python train.py --num_hidden_layers=10 --hidden_size=160 --n_experts=256 --experts_per_token=8 --d_expert=32 --d_shared_expert=0 --hidden_act="squared_relu" --moe_layers=[0, 1, 2, 3, 4, 5, 6, 7, 8, 9] --router_score="softmax" --normalize_top_k=true --routed_scale=1.0 --balance_loss=0.0149 --balance_bias=false --router_logit_norm=1.5 --init_std_router=0.0211 --lr_router=0.000462 --vocab_size=10482 --norm="rmsnorm" --norm_eps=1e-06 --tie_word_embeddings=false --optimizer="adam_hyperball" --learning_rate=0.00453 --beta1=0.9 --batch_tokens=[32768, 65536] --max_seq_len=512 --train_tokens=510100000 --max_steps=11186 --dataset="wikipedia_en"
Below are experts of layer 7 (counted from 0) of a mixture-of-experts language model. Rows are named router (the router's row for the expert), up (a neuron's input weights, with its number), down (a neuron's output weights, with its number) and show model dimensions 80-159. Each number is 128 + 24 x the weight over its row's rms, rounded and kept within 0 to 255. Numbers have three digits each.
After each expert's rows: "mostly gets" lists some tokens that are sent to it at least half of the time; "gets" lists some tokens that make up at least twice as much of what it gets as of all text. This comes from a sample of Wikipedia text that the model never trained on. Tokens count by the router's weight.

# expert 210
router:143122095103089139142107116115136174143151149131161101120120109077112138152100138106125142132087108108160163120169145120118119165114143176112115150100132159138118143128138143176139111119133148154133128132115147096107095120128149116129146157
up0:134117133141126134114113133133154109170172114150139147110113151135109091153144093080150124113118105146157157124144126137131120130128164139142117154127158115114099121121142148098145100135092121127142100132158145119119100110125127125117132106
down0:111155129168103142090150115130133148116112121163079132119129112084157112168149112164151147115145104157151139175118088128145138113115158117166146162117148149101123165110143129133145151129157120130128091121134149101125155158161131114112120133
up1:124111140161147151104122118162128155126132156143151105124147067144145115089119130172139132094125112162116148127146124125084162140178146140148126079181122136161160130071146111083115162157155129148085148168110142120108099133098155098108134135
down1:162149067133169138136082088179138143122128112147112162122113148126165098095127114083177089091109131133120127165111136164122152118185111112111109125135137114125109169122131120088131145106124118135091143113172139139162123125144129127117122127
up2:167139182111110148191127120112143133139165163154165135136095129156097131085124122147142115091108139131147113124121137132132108147166104146094154151111112135144133188144131108106084126153094056158134098111096140143136158125131121115136097107
down2:112114151107125117114086123143140140054106163137134115127117124168156158152134152132105122099107144134129150156091074138118139152120154093095140161132122120114157118128111082133113124134113154091133107112114136115124121074192125161167163091
up3:154127111138106168128101111087125136124116111130125127158141198127127111115117150088131125129125169152142149130133144111138155116150103145132107124192093128137117120132104122158122097148163114154116162089136114130150119134159114133181135104
down3:133144094129109127134137085138137135107102102169146141139121113081156116115103137063081135108127110106090145133170136103141089134160156118124118140095117144143133132091114127153114121168102167122147143120131118118111110142085113121125167132
up4:152091144120142161074143151150122156130121150150149129141170153114129126144153117110157112113114122132129135184136115115112125136108114125097139133162137157099131135158089145100117109111125079178172084127149124116123075128127145145143160133
down4:110103133138117117118115143139141124159176144160110122108097102131134157124132134178114145090111175151145070136125123158167127140097098161115113150166126113114119119121135104129086138090084140161149116114147159102097125149172113150153107159
up5:126151145100099158150092188099169152162106129125153100151106167122159131103138146176131124114147125143156121139155085105130143136144137142146133111099146148087152134133171145167182119171101160114081181142155150113130127117098151162082130137
down5:145118100151154157187132111148151140096136122153151130116145115120130160087141128171097146146087093096125134115187101109085125155110143138120136128116113163103164149104120112156140096153136095125090137097147143148130143145072126128164118123
up6:167128116102153127112147153090108116154104144166056170123146181108081166148146110121115097139171131110089168062096101116130107131148125138143129121125146155133132080121132122119140116136143166142140152132118121114108152105170152123138147099
down6:126104145157113153113131107094138125141082125174131129118124115065092151124148094134113160137133130162102119131124122136130072103139159130144099104095153138147112104125125153113165163112163105159151094120113146136138088142078128099133187137
up7:106082165155156092118133124107172145135162102135180102133147122114105120123115159116121107136096073103155107166141086160111113097112128150145095147123094117155098164133128150107140146099181111175107089146149111130118130133121153125077155154
down7:109147181139130138075121132112144120132140136136131153131129129129129167097152146126120139120124166140125083148136147141135102148175076158112108110186141107141115114143146112133134154132158130141114121178120126112126116123111113143130081193
up8:103153114114101120097105098101127129104111123123142149112152115130101126173114116140118106104096141168110159189123136135132156071128113118102154111140141141066093137143091115138167137106136124127104149113117108114133107116119091145129147112
down8:114143136121113109147164130133104137112102135148145139111112111111161123143106118136109109113115155108133132133150137145143090154100130140142119100127157132101145155093104086163115156164124176088138141139115123128106209107145134178159106160
up9:126100138098121130093124126102136153125138124143126146116127160105127159146131102151101118125111143155106167106148117174116139124134132140125121113110119136105110115174132103132133113106153138174109137147164159099165089141120083133121108145
down9:128130119124148160194151132112161143112163088109158124143146117173170130132088141137142125138146173114125115068155103152131097099149167154131129114166126124104106094122152108154149137155165102158112171153133106181081129169104135117123112114
up10:157097148152105132186156159122106146144165107169134115122106142125165111143144154103095178157118178145126159087115140109122123133103149142097128101139140091153132106103159115094126158156095121157121112131123149185099122108119152148158146133
down10:126112124136097169072145132136152197144065100161111137162130146118119141114136090124157125094113093125072120160067155133122155132126161101150144132134139169140135152144123156160130174136140196138124096147148113144146102144095091073130109129
up11:106134146109106151081124075127175143157135112125116118075143102120143119122113150080124127181131125116064142139126120110129117158089125087124109173121123138147127106120101118156115096145129130132138164094141162129155099103158129147149132125
down11:094115140108136127124126139152113123140126104135155179163107113121126108092161120111149151130107101133094103158163134151137117095084147143150110153129143097108156149150121113148111122142123126126140139130117138134118147115129179145156106156
mostly gets: "polic", "MF ", "Swing ", "Dec ", "Conservative ", "Liberal "
gets: "| ", ".", "201", " ", ",", "–"

# expert 50
router:157102149104134146138159112120148102134143162105125156123150114194108086138103097154137141098141116150121102098160109117109128147109080144118105115100119145148140133163116144110151146128111151131108143095178113175167141154091093143108148143
up0:154091138155117088119141125110131119106148144114099129076107115119111101122148126106095135099171180121101145102140088110149135141139125175151113162112136143154077105179107138113128118096149105126138115084131139121116095157106136084159099136
down0:140090130107135136156130120123112123135155169075107111122127107132147136126119129099131142121131143105100133089118095062148154105134121175203111176190136122130122141137117153133134133149145118096126118134095113131138161140148123128148121114
up1:145107139105152201100082105188156114150119146094107080201100113140102093148100126085120143119117114157132087116160115147090157130170130130108144103126087122091132149073115113141122125122086096144122152141148120134159117127137114114137191116
down1:156132179112167172137152150095095168147148152099124150120132112127164137145111161111144130086134148166132148096128099125102117120145111115134185104114104152123124098139147149079117154106108118130107183133129107145148118091140087105124115104
up2:148105111100171111109127146118107172125152085108183141103157114128117158088104116117123144129141127089146142149098143151122116125093124156117117107133119105123142113116169123112140140154133149095105105162076161085116119121088113138126078159
down2:116114109091115102094111133145128131108135118136127130075113125157141115173131121139117151098119152097178147173120145114134101129125127118087107144111102154114150124147122135137147117161135164120142114141118174135095147147111155170125133153
up3:144089146117105164151136133110084128156117136104118146143126121103105111174133101145151098096125113138199117142135102132117142148147129164128114188114103125154125135091101114126096147124116116125109132113131142127146150147157181109142118150
down3:142125168124163125146157107132120132135114160124151127134126099159128099125101127153158183136154147132124138089140119090143125063137160148144137141142092133168115131138113111127127159146122125106121137135146102135135134093121108104106186156
up4:168157156106095103120168135147149110162143157137132114129144125131093165163110119127109070108115106140116120111153138133153145120134152156080097155134131157151142122133166099122118114127101149167138129102142154117145132127164118094142178133
down4:143127118096157118150103146097098124195143102104126114188141100093132139140117097167150123147091162165118129187135102136125100120098102180117137102120124116172107141133153105122128088158090121130134137136084091131143107128143140137146134112
up5:105164115143113079151151163108139121128132141181145148083089098105114139153116153142071129170062136131102115153130145122151089151103126087132142145105131141131126160085138137189151136158121158183133147147148084118107116094143154124121111141
down5:107154097142096075155093128135121110108096092208165166148119104134137120120127152119119126135133155100124083121144130163155108110162157110113085117131119184118122130102116074147116162144128135142159118149127138131127115123100202153137138130
up6:115124135127155142122109125116147110153116129138107143132147132144147103130106131152094125147140140154125098131136158141160081115118148149121148122118104135151100127144082091094181104105137091126104141105112083121108080132152126086151151124
down6:139126155142105107108164108149145091139152113124121113140105158152134085084173105161120148130153169169125111077122106154151118151133145122134115141111084140128170147121157131073118134118056121135119147134140147168156124112162120140129135162
up7:132115129126160117143082112116114094152115130140125166086136115124184118128151100139171122178134121178185156121105184120077147131119127120139143136119124105116135107134109106084091152152122051155129124089100139130165117110142105153119129137
down7:143124106121126170150147116148141097124117147178097161140151102145147076090131113159098097119121124143107102079119167097156184094108114115154115145100136068109129132136141070097122174163141132138136136092124128128132147144136113125107124145
up8:139186158134155112142142126105151084128138145108118136108162121141200134153137125103081104144135162160093122122094089126159074158118148093153119136142128114121135097151134134104143112138098109145159130113137074156124141136150129083132093136
down8:147153128143142118122085161148109115126124079131085136128103120126177111146120097148116111111166163173199114119177080120126117154112122115117103142163132133147095108091107152122143130128130132134133144110176154169103125151102122109151094137
up9:137105122152109153107118131092119117091125130139085139143158164129132121093171141091116137117160169136145163108083096121168133101126096132133106138125122088136094147164119143105135102076142118142116093147134118133172143180157125077133138086
down9:104172136196131122127156124112124139122135145135126126138126120141131132110127111122131116118138119079123132071121129084142123142100139138128070103152148112140126139143130167103077124130118149115129126158086145124139172136128119165125096095
up10:118154119124162104180104156103107102153126090165130124101071116141143109107131113151110072164164151143084104175088165126144121124146159111136166122128121141116146137110099093132091147139107164116106145096143096093123118101118086106146121109
down10:132162133121077134138153107153148144128165119122144142149110117130127110102117179150123123135134128120094115102131090179168106099123145127111078100146134132148144137130150107151133152115073127150116095122110141116158148108097149150120105178
up11:118121128146121142132132107093157110098074131130094127118129139136149082076146091116178118107124162140152157092143089141155148098126142113120113101117142071168108137122123128102155148111105098159137141102128189161160099172138094115172125149
down11:090111155158171118104135137139137137121117146081131141153126146135122144086130109119113159083171164158142090113124149099122111111140126139142088129112118100180095161156116143078112128135154101120134104117096107141129139165136130153111112101
mostly gets: "’", "'", "-", "& "
gets: "-", "'", "to ", ", ", "/", "–"

# expert 81
router:158074153148122102170157142133141106091101088099103112136120103076124170166117119133122092131177136142078134151122138140139106163129126130162122147126094127156111100128123177139124106111142118201132133163154139170129132148101124108156139119
up0:131088090125157151112139110184109119130095153148134163141172116121131160171167135123117124108120110139112126154149134117159159112177087132117119126137114159116144116121120142161112157129130127143169116137118101099125113119103160084121116128
down0:111170151162157076129157128137118119107111129171134100179121146151162092109104127146103132102092159142101141120149147128095144178165092106142115089123138146149143116114129137066123099153141158159132170130125120138152165145108129133144144091
up1:153153122116084139098100184127116099067118126137153126144138106125085140133107160108105115156132149135122109162121135055152143114139132134153107073130137123163121115176169120172108151117125120149085122147129086144131136148105154109106117119
down1:172116124133142131119130121111086129121094092095123159073085094132155119114135154127137105148134147119108089108152134107137138124155127110156129128110138111128139146107125140150100184127129093167111141107163166119154114114138120108129129095
up2:133160138132139156123113138143127073121134092134114107112136115130193119103115151128132112103156153157124125145119120134122118109166099061101125172085179165099123149134174129117126089101114110106128132147156125157146144184152174115119137134
down2:122119144161151094136126163129115125131114098125120150148132157112138102105106161126091106109127173140115145129130123110106118119123184106104150114111142112128117117149118136090096141122145123109157121149145187115179167094110173126128174172
up3:134119084145177106132127129162149099136149158142177143151134149125130123101126102120129117138120081137105128129126103131101116125082141100137122119126088138122130144095135136078124113098110084137174130141130142147127128152118072117112147112
down3:140127102085146115069146134164130148157106125157119110185127165144165145122105116122135133139140095134159111141152149139168082138116124117101153119096079128117087102113137191130153122127147117138151159133074168069128126122112148133143120141
up4:142139143129145147178130172123137112162175125122122115126095110113131095117121120147141138158094159132151084103143083147142095108150108103100121106155139112131107157078141099134117149141160113164163137114131161141154116117113143154095091127
down4:104149126116091090136105123125133163123174121132096138132135157124130116085122104127100157138137127112133131126100115107126113165074167129145154153137133133134141140181117105106120101112152150099134132102131139138129138104193116110172123120
up5:110089115165130163131145147120166159158104128135121142059167125097174162161167115135126152115105095096132087140144141133149087137128114134119088159111115164160112165130098124172096173098150118140160139148163082122113139077163114110166137151
down5:088127147151145098099173123098130139127139108168123094158130183099168111111104145116091163092132114081110129142150177167161108146148140091106104137146132155144117139105148134091102116171105136122127157134118127107106156107103106096112127098
up6:156123123176143112120162130121112132119109204131146144156105172134103137173130140149139137120104129141129150129130128131075132076131112096161135152176118100117131143083156153155123174122175148130151138127125134129157176156121095088125167149
down6:130122136107150097132123158114150108095129152109101075149129140098119136127100144104141113176134113123108157124074131136151106155113107120140125142124154164125137121153145139173113101147158108109108112149116130117174156126119153087122167151
up7:111114122139173160118154096142163123123167087134159120167155147151142126129131166098137120150123051128112106182097162125142115129122077141141085160129131119129137131122115111117092149105129128130130091139122064130130086122142106132126180168
down7:123141146126101103128116144196141171157175118139143141115134159095130144096137122151135110100125106112172106142162116127114092147170097161109118128114125131097120162099146153131110121095098172146160136159143137169128133113137124133093100140
up8:178124146115084092145125118143127128133132102138141134096159139136078141135077130112125144134131111153108147131138094077129163164119120133083115121125129110172089129136157149119149152109181172158104129122087142156146071120120109131115107149
down8:147102111121143122107116132154136141147106160116121148091092128100148129150141106130136109161114118123088121108132160081116112163158154070141109136136144146140157157157132098146107142104160133143121123130137170108129162173114137139124107140
up9:131105114122114169162115154112118102118116102159145109082046104120134138136132180130146148153137126118126103096111129120106132090106105158115128094142140172150132103133102116092127122165106130156090138152138122099090109147121158166133155118
down9:094137079144105125082141104106108123111170158167134167099133180126121089114100130149111105135104128143178106179146106108151141117096109129096120161166130144142137132145113140130159127156139179138104120153121153156102088146138134173141106118
up10:151143134141092173136120142086135111135084181123122103082138114119116132132104143123167145128157126123121144111128152154110154107090144097139193147118103135123118132095165125077138134123111132124158149125160145102132167145095143166146162116
down10:107113107121110126109103146107184146106108171103137127162086109122130141113138145122146103117109103144148118096142095137090130142119166100109150167141073163122097101121108111102150151128108158122145121168090120100160110112138156146100112144
up11:143156085153149112094133123142154107127195115116158114155155090124120121111143133057108099169133100124144133140146109110124128110156138106106139124109121082138137093133155135111122158114149105154113116167118104196165098130152081129145132155
down11:179083107104136117104148118181123204153087128131126122120100089132121144105121129114149155096136119101121078139140134102153116130147114182141105130122120112115111092111099138135123136074107100092124134138111152113138135135113143144128130118
mostly gets: "=== ", "Best ", "== ", "==== ", "Professional ", "studied "
gets: "==", "| ", "===", "\"", "== ", "\n\n"

# expert 160
router:158120119137144128095114115106121139144148153110135106090112148124112147161166087110134156153149121138135124135120108088148110116165133101141127164123141105123171163121179085129068113108116114117120154104115138138139122079123099140117110163
up0:100128119156126170115116142122129077125085140126118121153149134147144074100120113121122154162125107141167102108113144157125133143151180134137090157117124166131159148155128116128125132100110150155127137100139129131134144102194139117130192117
down0:101115136114093145122113118144156153104139125117109162108121112150156110113145112104141143101117133136146123178071100126111122134086084135128152161092111152126092085146127120142136122143122168116108092164115125144141173132178103135084112107
up1:120155136150132109164111107144106172158134144121131132109132135134095103143122161101089114072146144122153112137134096106096102098101167142149113118160109098144129118122127108089097105125129106122151135113139107105092165117150088106123126111
down1:143073130127133129114111148119085111143124081070121110082135154138128159151157159095143117145123149134140136142115136149108123108145120144112101138129174103113149126121126136121146140094135089122143168150133137139141100120069142140105179130
up2:098125092121113133127080090106146111117096087124133125117155147163157125070149112152116115132151102097140135133091133156098157140130147119145136122117172163093148140132139111061147120121128096093164103160149118134159114135121096115094190138
down2:090148105093094061090089123148106175145114110141150104120106140112127165201160143099094115109152142139114145126130128089124097125135131155105112135133144184140141117129131103181178121111154131126124124157104128123125126124072159168144136123
up3:133143152140142144147150112124117144087179136134130085106110162152128113156070075155130154127154143131093134118136168127133124119107102130130137119120136157092139122123132130136117119165100106132078105107126094132113148115136121082100160121
down3:112110109126155184142122145114085149117092149111124142141174125127128114099086128120146167108129168142125111157150130122121130101157096162110101088101117151146162150120181123098139145145176122137106147093124126126136134095129101132113195101
up4:133151126097135102113122129132116101110110160128140122097123144106151145102110062135137154151099108109124102133154172146147103146135133120125099085139118173125122108167178113184084102196128097131136104119101143099069100080104137106175086133
down4:138104171134131157133140126103117104110102124098106134129103139114128108130115125139132158129138126149113074159135152124132127077115143114124121145084142077123111144112122140103096146140160107151104127173092112099138099134105164147093188094
up5:107131138161159165147139118126177103150134136143145116102115140116106107139100147127113156085118130142123093138131124127124142090137136129130089150083142157120119127072175134111119156108148101099135116133129139121115117108144145109107174115
down5:109104105170155153140129144107103163122111164106122113144117123108150135114089156107113122090140079119113113154126142102132156128102127080119108148116089112125116140134134139116139137149152084072111155129149107208135112112145075090127102118
up6:143092137124090124107077118140142124116118158135133138136098144107150122101118073048119152131108174138155102149134117125143107115141118116069144131084131166112121144134124130147121154152116106160122084107094132159137135116105148110135144108
down6:126107158100113145104111106136100103110099167124122144104088129129137118153103089135153107141112122125111099139114138152145101095144135181152094099118084142134146164103116098140117131171134135118139158168129126131101137138116096094107137158
up7:095132138111120122165123112146181114130195111119132142119108124138093126071135119134111105119140138091152107131106125107092148113157127108121103142076123116124133133080163099118103108110151126086153138133140120141097070084111130124078161143
down7:138143112155136139119120125098077150148135135114095080159078151114127147090120145156053099121139134154128116126163156085138153144149100105118116104119133107158134118105138161159138150130167109086121125149124114114140083135124145086121110105
up8:148154106143131090149058132141144135093138138143138160201095145128111125124112116139130194175149099160142094112094121089089099132155122100125147117125133143129146143133132163145106127151123156164085129091104119141163126119110170131132159103
down8:145118171143145157102129086133121076125072125159092123095107130137158121137085098173136103160157093123124112122150131152120085113087130132150077128099119120143146127097123074148135124180149135096149103122147126140124131109113166101096134116
up9:148106137129136158113150179071129173115115145124076097185138126127100146164123131163110124143092126096105103105147130151116139096145124147137135143140102150130091166100097106163101130113096134161098152140153156102140135115114131177131113151
down9:113136153132098106102113149164152136177128162092112104147154122083123173126147122163134081152104146143156083090107109137156088120101141110110096147148130169122111113128161144149144095114125123157108114159124145102146131111132097155107091148
up10:136147132130115121089154168123141110087135153126162088129149142148086157162122100170155134103134133129087141142112125161136138100092087098125121110147141147136135143112137155124102137156125098114134098162123127118142073139149105097114137146
down10:132088130115129125141095094142119131133140115100112112155123095101097141134106163108108108141154161119135106116133122094104094117083140155137136123107096101157088115126089147107160118098113131123124129137097093078105128163131120181142136146
up11:145147153137138163111074124109124086161135144122136157170114106149114127134118161114130122107131116087144113132133100167123089071148106100151177129168140134155143133112140205143106113156144092124131129138090107135120133102135096081133132083
down11:143136115108107070143075151115133064119161135107134104098114121117076142127107102103150139103121119115167132127133167152103125118114119127125137130118138130145096100097106112175149144122155100132140120183128131134127128137163155162171115149
mostly gets: "near ", "Operation ", "showing "
gets: "of ", "in ", "the ", ": ", "at ", "from "

# expert 57
router:141105134111157135103136143149150111158142157123093132085142121134158152149120116121123121117122118098119123124068111167134146136119089125143149168110147093123115182093165139131092097159149130086139129132156114127094146138169097097145103153
up13:133135140138150115136148135096146132121150103122163155117151102156093117112154175143090138144122078149120127172133116126137116125166131146132124135122081141131122137121074065094163141118147155113146094173143178125152127157127139139119151138
down13:095090138136129162108170076157140122121144072140141148132112133065132082123157124187096144136163115130160168149128135132125144121144182100099145161117101113103139171131142166133085143127130164130115129132162167111105108140141116148098149136
up14:089155137159147114172088140131156104110125135131156130140155134134115162163134165154132140113117081127084123163134116120114152160156123131119111111093096186103101119120100093130143156142103129102152091153165117162147107154132106153111107144
down14:103110145113084120094143118130144119119142082164146143128120145076111092124133115195090126149151138114140160157137117117124145125149146094107122159132114153128142148118169181116088156150133156146093126129161194106070122136133155107138154121
up15:150133166139139105136102129136160140107150192126141129146076104126110150108148124109100155130122112164096135149130134106122120121111117126151127149141135133131140141154143152112088134110169181119089118140148160137129137115117117120068103107
down15:080131090111116106099096140130125086090116125135102092185133084141153184141119109129083147148072157103139136135123142120139118163153181092071104129118144129093102135121112110166121128137136127116152087132137132112128099144128184168127120117
up16:124124117159152137132091175107111144129141113133101142103115122064100126139172103124104140133109134133136145142144090145094164098141184123173112139150146092101146143120110153118108118126133109114124177073091162086120122121144127128150146129
down16:111059158123099135141104117105159126154137140090139165077165124107130117134119123133158130137166128120131106135103083204151128127100157137111135197133151121132160096126121135148128149118105134131119185142125166114129121090162140125168158092
up17:107099114131161113153142099117119138172134103133156136147126109108122154110135157133138146131135141078126159102110108115105109123082185139090103176133142135140111133133117133133105138140116099160139126116129080157100110116175177108138125092
down17:137155113134089096118088137131131148095151151137107125117097164137125143109137126141156127117122122113139109119098120122136109146121132147088105122136161148165110132117083152158080151076141111148154137121132134135118125135141114122149130093
up18:152109120174094102144099114124097140141147135121128102114090153133138135131115105096102151094093106107162090102080151091122156123104124164085104152142096135160107105131140138140149081074111136100147131111145123113092116102137099106159108114
down18:176128113144106139082137117134131138111135148122150116163152118119111175180123153098138127108087108139161132146142109142100118145157111148134122083123118168181093147112142173093140140088102141159098158136102149095121111128101102152143139122
up19:165151097142138102127129149129143098094153097132099130085145140129166110148135132127137117139136105103073081111141103146135106110164145131144110157113101167138118147124066119139112159125137155115107141109140140193139114127170142148128089126
down19:118147112112119178118133137170143152131153130113116118113071135062121101144091142116092092140138188157125119158159128143117108089124154110089106144099114151123120126115165175152145130108153100161114141172149179084131127144082104124116154116
up20:139121136140092102117147156101133151068159100117110109120112167129108132162122155153158126137151114139110165075159084128143146122188153118149078106140135120130126121110153151180111135132162148115075128134110108136110082102144147132098101136
down20:128118117126151114155158108142121121125119162103100124096127097120133158141082081120119112153148145100122168157156112149097178132152117111127127108118110158116132129098182127164178116124171095112185180133084132160109127100124118158090087122
up21:130121151125155115128130156140148107149154122139109108096118100135120110117127080127182183125118148150146144078148115157130130096117159146139130114133097128152165109114137169131168174172148145164164153140100154128109118099116144123107124146
down21:095135097136113126157128183131161115155139133146130138118125115137147109151115087149163101148138133105105127090128126166135106101101149122159090134110133132124153112126170116138082095152154135110120153116114136110144137158107112120146135175
up22:154140119116143153119126144138149110124171069154118162126128125102139112143105142136119097129186110134143138145122095106131080159150138124123149139125153191098177127112140115125088136132074121123127145169156154107149154109154142138126118126
down22:147141166145145122138131165113147139114095142202138118152135112124140142116091147150095134140120132112097128098159141106090134093152103115111108103093103133156111105085132099126200159153144152113094140119143176160116155135114119112113061126
up23:191137108102098153132091161124102129132144142106124181099186107118157123152162090145133154125121124129095173124111107125107125101124103150132132099127122131126109147151140124102113119138166109140110084175100122128119133173166155101120140128
down23:075159151100097105137119134135142150090153142105150144109127080169134107144120134098138123128151132098146130164093119144129110144150121152097133148140163169116123118165157083173096117187151077146141119124114136131128126132113120125111133094
up24:102114133128119169147107113085174093141118110123150143134169159151117114121148143071160150149129130159142105133102138154128130095144157157172111165141163107169103124122130119026132160095124079131136105121094118111142145120130110107111131139
down24:148156142122144117157144128166117170095137115081137103126122133142122109120131121115165113140163112112155113109142178112123138134154082130142154063114121158116128173080134144152117100115135133149153162139122134159087132109063105146126105153
mostly gets: "Sir ", "Joh", "Colonel ", "married ", "BEL ", "Captain "
gets: "of ", "- ", "by ", ": ", "the ", ", "

# expert 73
router:164113096093128136118140146162135106127118133084141070118134125108085147098119113101099079123120137138116130154129154159092134087124138137167128124118127116153132101155112158118116166143115111133143118146119118111144145122166131123109146153
up0:125167108120113106121137122176116115124106161135122119107092105138092097108129156178092124121123121100115088145085142135114142145138118136135160098169153109124055142139108175175091127168164145116143094104113118111156130111135125118119136099
down0:139162097132083131121104098127136122113091124141124108133106180141116073140114121111077123147156102124110163088140124110143142116121127137155103095168140132134098126065121134111142157149168127163145088141098105150113103173101154163148139115
up1:158155165146171107129188139125102122172136164142139146113130131112118132127147110121123122153104106121126161129124142093121158143144090079187120135123125103102124121150165191117112161104150119089120129100092178125153130183107162053126172139
down1:162124117144156144095163122113149148140109090122130116127171113105126138103079137173094146089139132132100119142139095137133130101157136140141105114114123153115151133110108099142112135160147108153126116110129157114105143161096161116127118124
up2:150155121140176095159120152167088128157103137162112087107107148147140110186108103170122117135104128129115097105132109143130127106134122150130113109092097168146120135149147103101114164140111135136130113131104164167112108111126181094138158149
down2:101123106169117134132116094124115144145155119137177128148097154131153090149121120091139178169137136102174126131146095141158112167141156133108131096077100149084113144131175096097084131149104140076102129104134107117146149162101170107118141143
up3:127139093109139183072075161128151141156149110151156121141126110144156147126123093135151139152093161110122085110148153136137136101100119131153167096125134151147092120148119154085136147125087129123115149140116120105106108091145136131122126074
down3:112123172139128118142095146103130147121131125137135097104127169133126129161154119133088148128092180110129148118117124129144077132150142123124150165131142122147104133074112125121130136121148143117109143117135135127150100102180140113109167119
up4:119072111108120145090141134104142127125133134144156096143111134128141093112123104108128129157151144127116139172129084124116169116104100119164116138180163102158073136120080164117102150081109099147092119139140140093114105096125116147121141115
down4:129116141083117141105128122144125075102129128126138147134083101150148107103144107108123155160118138121103132133120100135138093100142174100114129114143089160127114141100090088126124156118146106108161165114093156123112087088113158121122165161
up5:166110136164143082152131158128096155142129140143131128145089105143129153074128120139113168096111171088111126145140123106129105115195098164135166138135113148135140127136142125103132121104127137134130103072108153134118107130125108137110074143
down5:170141128138124104105139133114106110112059141109136129119190122136158133149165100135111155144120123113087137183159136089139135124130127151092088149141158152109132086144137116112117083099125113122150080132117131124135067118136136086131104133
up6:091148107176128095115125104167126131157111152137124113110124117116094159167142159151114139161134115144087092142133100135145116138087137145127065173104117178101101117123145174086114108102139121102144108122125070109112135095152164097117152150
down6:093138089116117140112114137114111157101121155109134126089115160136129079145107135134145150144166176143105107090148107144115116128099155115088148151114132113148132108133110118105160104129147096118135157130125149126105162165100077143142101115
up7:123118100102146156106171143137131133166135124170168169071160126100114161124172101131122154101108118129140145135166100125125177111129118144098151110128115096104082134135127126103154141163130170121147146154099108132147142159106153193128139089
down7:148137194126123122159129122101157145123108097099089128146129137119140108129143106168147105107172137117186116144154129122118123173109127154115187136130137117150137140130110137113080132135138141134071190130138121147127095132143093106140152127
up8:152146056147145126118091188132120076126163121135159109131113177152118096112115124135154118119119126122144125081109122143101077099088146135111133111117111133109156116146104127088123098156132105154158109126121129107133116137147114110125138118
down8:168138132199146144124074119130151111156127138131123091106168128129100162121191183151121120125113116138108113128145148131156104108162134101139145142135124102109145098115139108119147109126129099134158109093135115150134160117118129148144096104
up9:146112142136145112122120106147121148116101110136133093097137159143125109088114107136094088099143109146135106112138150140119135139169143113112159115144112126133094170124133093090145160136098098137111161150103149126145114113139108141095124129
down9:119103153156104112114103146107153118130140108134188085149139146116114087103142165185104129109114123143116083130159125163121160110118152105119113122113120153109108134138061112115110124151132108124112131120108163093101101128151159138104128158
up10:135135179168156139149141100144112131085153106127114114095142099141112155117073167086115134124175093134092145182109092132154132138105169150139190149147122121107155135160121141138124109102116094143162148120122125117117147132140123111173171126
down10:148141084161145125128134177101159126151150123159121102115097106115156121129122082146170124153126133128146107111094114139114132133167108130125139094132136103108119164118132126081122090102126122122166099064127141122120136124104132131119086120
up11:139092072115091106145155148084103151118109117151149143072109131135126149112143102101105145163127155139085108159125149142115152161172062125180118075103124077139153137105101124104125141091134128136138139183108148154145145126116123126198127116
down11:130107111101078152145127098096161088136104165135125057173149111170140113139130156132115128102126130099117103084145144135140172114104142133134082150129113126111136099116109127121126125086147117136168148105124131096072149159162159148137120179
mostly gets: "Track ", "Champions ", "Quarter", "Event ", "Regular ", "Round "
gets: "| ", "\n\n", "\n", "; ", ": ", "\""